From a checkpoint of a small mixture-of-experts model trained on Wikipedia: a sigmoid router.
Below are experts of layer 3 (counted from 0) of a mixture-of-experts language model. Rows are named up (a neuron's input weights, with its number), down (a neuron's output weights, with its number) and show model dimensions 0-159. Each number is 128 + 24 x the weight over its row's rms, rounded and kept within 0 to 255.
Before each expert's rows: a language model's description of what the expert responds to; "raises" lists some tokens whose logits its average output raises strongly, later layers aside. This comes from a sample of Wikipedia text that the model never trained on.

# expert 20
What it handles: Equals signs that open or close section headings, such as ==See also==, plus inner pieces of foreign names like -si-, -ki-.
raises: "\n", "=", "\n\n", "\n "
up0 [ 87 122 149 140  81 109 114 102  95  95 132 139 138 114 132  28 157  84 132 131 153 135 147 125 103 144 151 166 119 118 125 182 148 132 101 102 134 169  74 162 125 133 127 121 123 129  85 143 112 117 149 118 116 118  99 152 116 120 133 144  88  92 122 113 165 141 113 131 135 141 146 140 142 135 150 130 134 119 123 132 153 102 119 137 112 133 131 121 144 156 162 161 113 113 124 114 123 119 151 102 182 116 112 163 144 156 110 105 119 132 127 157 164 129 117 166 126 155 119  95 139 101 148 109  99 131 137 175 135 163 143 112 138  62 161 108 122 152 127 132 142  89 112 137 113  95 162 167 107 115 143 102 127 131 118 143 104 168 112 172]
down0 [120 112 138 128 125 166 147 165 131 177 134 117 150 154 167 134 133 150 120 137 128 128 124 111  98 150 166 139 134 103 148 159 141 131 128 148 117 133 132  69 132 120 136 127 133 116 114 155 201  88 103 153 176  95 151  66 161 142 175  95  68 140 145 137 127 115 130 126 124  93 124  75 102 136 126 158 132 138 138 108 116 152 116 104 111 137 151 101 118 113  73 130 135 139 155 148  96 125 160 120 107 107  91 120 133 111 151 118 127 145 104 130 155  86 116 117 128 111 139 116  71 141 143 114 118  89 105 128 102  97 112 138 129 148 129 153 120 109 172  92 138 143 131  77 141 147 168 129 115 156 137 142 148 153 136  89 142 121  86 142]
up1 [134 110  82 132 113 121 128 112  93 134 124 151 114 105  99 117 161  88 147  73 137 181 161  81  99 128 155 140  92 134 157 144 127 165 116 200 116 157 130 121 147  91 126 129 134 133 135 155 110 115 137 123 158 105 158 122 116 104 149 137 132 106 123 133 128  86 109  84 116 180 100 126  99 108 150 131  92 132 132 163 141 139 150 130 124 128 121 111 138 135 142 147 130 111 144 137 134 135 160 111 141 158 122 135 152  64 101 101 125  75 131 137 112 179 153 131 131 142 119 162 157 151 116 148 176 139 101 151 131 142 102 173 126  56 134 128 133 118 145 105 117 155 105 123 128 147 120 143 116 148 161 122 149  69 130 151 128 139 126 117]
down1 [135 132 149 141 130 142  96 128 148 127 142 116 112 134 134 100 155 145  51 113 122 139 104 119 129 187 112 175 123 125 123 118 118 142 135  83 114 100 153 134  69 153 128  73 114  97 189 139 144 114 166 135 118 177 116  95 122 144  83 164 142  94 139 138 120 160 134 110 158 104 118 168 134 122 132 116 155 158  85 119 139 183 130 129 120 130 128 124 137 116 119 151 137  81 122 160 125 148 101 153 130 142 185 144 141 122 122 162 124 152  80  89 114 114 118 153 124 151 148  91 137 120 141 137 120 131 125 130 101 132 112 109 153 121 108 133  95 103 137  89 144 113  77 130 143 141 157 146 139 122  96 161 140 145 138 125  84  92 130 122]
up2 [124 113 123 130 163 106 127 101 157  85 125 142 111 160 141 106  91 119 137 120 111 130 150 141 171 140 139 122 162 134 124 131 130 132 167 151 161 135 171 103 112 107 107  82 148 130 140 142 140 121  93 131 150 111 133 157 138  98 138 106 133  93 144 105 136 141  91 175 116  60 176 172 176 151 135 117 110 136 106 139 182 159 108 150  94 131 137  99  85 142 135 154 114 128 122 113 112  83 119 126 120 119 149 134 123 109 119  75 132 141 166 126 119 127 127 116 118  86 180 128 137  99 161 109 139 145 116 106 175 117 119 133 103 144 103 157 128 140  91 131 132 116 136 120  65 127 137 140 150  90 155  96 137 158  83 133 140 138 113 168]
down2 [124 154 143 142 153 144  97 107 140 146 150 134 129 121  81 108 106 130 150 149 123 134 120 124 147 158 118 114 118 138 116  94  96 147 114 111 116 147 105 177 115  77 130 138 102 109 175 121 117 137 129 130 115 149  80 138 151 129 151 127 144 147 120 146 135 142 144 124 145 157 157 134 118 135 166 115 156  85 127 145 143 114 124 112  84 116 126  72 133 125 148 110  95 157 163 100 123  92 107 145 128 157 104 145 183 161 108 154 155 181 162 146 106 124 116 130  94 180 144 112 113 141  93 103 141 144  73 132 123 133 101 138 143 163 136  71 139 102 139  69 128 111 111 152 170 121 122  90 126 175  89  96 135 136 114 118 123 120 155 147]

# expert 28
What it handles: Stem pieces of common nouns and verbs following the, to, a, his, such as en-mit-y, cont-empt, disapp-oint-ed, boost, support.
raises: ",", " on", ")", " for", "s"
up7 [ 97 146 151 159 146  62 151 121 135 147 128 119  88 132 141  90 135 125 153 106 140 134 123 110  86 135 102 110  86 119 114 141 121 158 125 149 145 172 121 140 179 145 133 115 124  80 129 183 123 135 108 150 119 126 157 112 136 157 135 123  96 121 108 136 102 154 115 107 143 131 139 120 159  97 112  96 131 140 111  88 127 111 138 156 146 116 156 104 109 128 131 132  93 150 122 141 125 102 140 110  90  86 103 146 156 141 128 142 128 133 104 155 150 170  90 167 134  96 124 147 117 150 145 125 109 143 118 104 124  75 133 120 171 123 103 166 186  96 102 159  66 158 155 128 133  76 136 149 154 183 140 142 116 139 102 110 135 131 133 121]
down7 [144 120 122 143  75 156 129 126 115 116 134 119 127 115 127 113 121 106  98 110 137 142 125 125 176  88 132 136 161  74 122 113 133 138 148 116 111 100 139 119 124  87 124 121 142 111 170 152 153 161 111 121 101 119 135 125 147 127  95 145 117 127 159 153 137 167 142 147 145 129 136 131 113 140 144 131 133 125 125 135 159 150 127 115 114 123 103 179 139 144 134 128 120  94  94 119 159 178 130  99 222 138 116 137 130  98 121 111  92 137 160 145 137 119 125  96 115  90  92  97 124  91  90  93 116 150 200 112 157 139 129 162 163 138 132  99  94 143 114 109  94 155  95 135 140 166 138 118 125  83 135 128 100 149 119 100 163 185 130 111]
up8 [130 177 114 157 124 127 116 145 112 118 131 139 112 108 111  92 103 116 136 141  79 117 152 102 105 125  89 158  78 140 100 155 113 129 133 120 163 129 138 142 155 182 180 114 168 131 158 158 122 160  84  68 130 158 131 144 100 152 138 107 137 128 136  87 121 151 106 139 114 134 131 110 110 129 137  76 126 158 119 146 139 147 136 166 122 115 135  58 125 110 122 167 111 119 114 109 118 126  91 142  99 114 158 145 146 156 122 159 143 183 137 146 164 134 132 123 110 148 173 145 108 130 186  99 137 152 102  99 134 132 135 124 122 106 129 144 136 158 174 109 145 157 106 137 126  96 172 135 143 145 105 158 159 160 109 125 135 135 136 132]
down8 [168  99 156 104 124 183 125 157 154 174  99 117 170 146 104  72 147  98 149 110 127 123 149 174  79 141 121 170 154 168 126 145 113 129 125 130 104 159 133 118 109 113  69 108 135 136 114 146  78 141 142 131 136 132 131 124 116 104 158 122 109 126 113 148 101 125 147 129  93 142  84 133 118 106 133 100 169 146 149 117 161 130 139 121 103 134 105 171 115 150 121  89 116 108 143 131 125 119 168 124 136  85 129 102 160 164 135 120 136  99 115 157 155  99 101 121 105 112 117 125 107  99 130 131 129 137 138 119 117 148 148 146 111 130 126 170  76 180 162 168 101 136 116  94 100 148  85 111 117 136 129 117 136 169 103 154 138 128  99 107]
up9 [142 149 137 141 110 125 115 127  78 124 106 164 140 136 149 155 122 121 128 111 137 155 133  95 135 154  94 129 138 134 105 101 115 139 111 147  97 167 112  99 132 123 132 124 117  84 108 120 106 110 151 131 149  76 146 158 120 154  89 120  95 125 149 173  94 134 107 141 132 128 131  96 127 130 152 110 117 126 123 151 145 124 123 122  87 135 116 108 155 113  67 121 128 175 135 147 169 168 135 164  98 117 108 137 111 102 123 166 139  77 137 166 137 165  75 139 178 110 175 111 128 156 119 131 101 173  99 133 144 102 133 135 123 110 145 104 149 116 115 161  91 140 151  51 151 166  87 108 136 123 139 132 154 150 139 127 100 123 160 123]
down9 [142 136  84 118 133 110 170 143 124 151  76 118 102 157 118 129 127 138 159  88 107 117 129  98 121  89 124 139 146  84 104 111 139 151 119 150 138 164 104 130 100 122 146 122 141 111 141  90 143 106 146 134 139  86 134 143 134 128 146 117 148 191 127 106 138 116 132 137 137 136 160 103 146 159 156 137 158  98 117  87 161 133 140 133 120 118 122 122 106 162 160  71 100 117 162 157 170 116  85 120 109 147 141 119 135 121 112 102 117 110 141 120  97 139 132  84 153 147 201 140 111 150 170 136  71 126 106 140 140 138 104 129  83  84 140 190 108 150 133 151 138 110 127 149 116 125 101 139  94 145 124 141  93 113 142 137 134 121 135 174]

# expert 45
What it handles: Word-start pieces like comp, int, exp, imp, exc, acc and stems like Record, ose, app, often in music release text.
raises: ",", "ing", "ed", " and", " to", " the"
up0 [ 93 128 119 114 123 132  90  79 150 158 155 128 148 134  94 133 123 140 150 122 130 160 130 138 110 126 117 155 122 110 154 119 151 172 132 129 116  76 118 166 165  96 154 134 143 142  99 113  83  83 143 105 129 117 141 109 107 124 105 105  96 125 133  87 143 112 129 129  79 127 125 115 108 110 149 127 108 144 126 143 109 126 123 129  91 106 193 105 130 126 121 157 139 139 117  95  80 143 106  99 124 111 152 172 152 165 155 100 130  98 154 135 151 124 139 151 140 144 105 129 110 166 150 146 103 145 107 127 145 154 101 188 105  95 145 137 124 106 124  96 149 119 150 110  46 175 155 124 122 139 135 116 145 110 181 121 137 125 111  91]
down0 [145  97 122 161 157 116 103 114 123 140  85 146 125 115 117 107 153 108 113 146 114 107 125  95 140 153 117 105 161 130 114 125 150 114 131 118 113 120 160 170 147 130 168 146 144 126  91 141 138 106 136 143 112 136 148 112 100 115 158 174 146 142 144 130 110 143 125 136 116 106 140 136 101 122  96 116 108 109  95 116 124 161 106 160 126 132 170 174 142 105 113 146 123 199 128 110 112 108 143 122 151 127 103 114 131 151  96  88 132  80 141 154 106  87  94 112 126 117 110  96  37 113 130 161 135 166 152 162 106  94 129 139  89 131 140  99 102 128 110 156 121 129 160 122 103 177 156 152 145 156 161 149 103 162 115 126 122 138  94 171]
up1 [159 140 156 146 108 145  97 150 143 122 115 136  98 165 118 101 113 123 127 114 139 119 102 114 192 100 140 132 124 133  90 162 164 133 133  79 132 153 149 114 120 124 157 103 118 146 128 126 153 121 158 120 109 125 166  91 167 120 122 124 118 110 166 126 120  83  98 124 129 115 116  70  98 103 168  97 146 124  48  98 168 153  76 159 117 137 101 159 124  97 131 124 113 122 111 136 125 125 109  95 120 131 135 159 136 101 116 151 123  79 131 104 112 102 139 156 118 103 122 105 115 170 106 148 160 139 116 144 146 158 148 198 119 144 111 146 119 151 124 135 107 142 113 153 149 179 119 140 149 138 162 129 108 153  99 130 141 113 118 109]
down1 [101  99 139 122 118 157 111 122 167 150 140 113 118 133 159  90 156  97 122 187  85  81 127 117 114 103 116 128 111 105 154 130 171 143 124 100 167 165 124 126 159 143 146 134 120 136 126  87 117 134 100 164 115 155 123 131 115 133 126 133 113  88 136 101  98 130 124 112 143 184 154  89 144  92 180 129 115 138 122 126 146 109 131 150 101 146 132 103  75 130 132 109  79  95 118 151 127 173  99 121 152  72 143 167 131 154 141 127 131 159 132 133 144 147 200 134 124 129 139  86  99 121 121 180  99 121 123 144 135 101 118 149 122 169 146 123 127 150 117 159 101 123 127 133 153 117  76 111 135  92 104 139 132 118 128 127 122 133 149 156]
up2 [131 124 139  90 105 120 126 130 147 139 137 135  84 102 134 113 185 150 161 125 154 117 104 150 115 113 130 135  94 136  94 155 113 138  99 119 159 137 157 158 138  66 168 168 131 115 118 103 122 140 142 132 135 168  92 145 126 137 126 175 143  88 109 160 119 138 104 150 117 108 126 190 108 121 149  95  85 138 108 129 120 142  76 109 111 139 150  74 131 102 136 136 129 126 144 126  97 128 127 112 150 115 184 156 156  96 104 121 118 131 105 133 122 126 165 139 113 144 150 112  88 136 130 120 178  88  80 147 144 113 144 151 100 145 122 129 175 106 108 122 130  84 131 129 110 117 122 171  85 164 126 125 156 124 128 158 129 153 137  90]
down2 [111 102 127 109 120 153  90 134 138 148 153 125 137 118 130  92  97 121 157 155 128 126 111 123 148 105 124 119 135 131 173 152 167 160 132  91 109 128 138 103 179 110 119 144 155 103  72 148 106 121 146  93  83 202 165 122 124 127 129 100 100 164 142 113 152  97  75 133 113 123 139  85 123 118 100 124  93 173 136 136 117 116 127 139 111 118 124 167  91 115 129 136 124 101  98 136 133 135 152 151 164 104 110 159 153 135 182 114 126 139 172  98 168 113 133 136  54 137 129 143  87 148 110 137  87 161 154 109 121 142 122 129 110 151 107 114 144 114 142 120 116 107 121 148 122 157 118 109 153 120 166 116 137 159 123 146 153 152 155 134]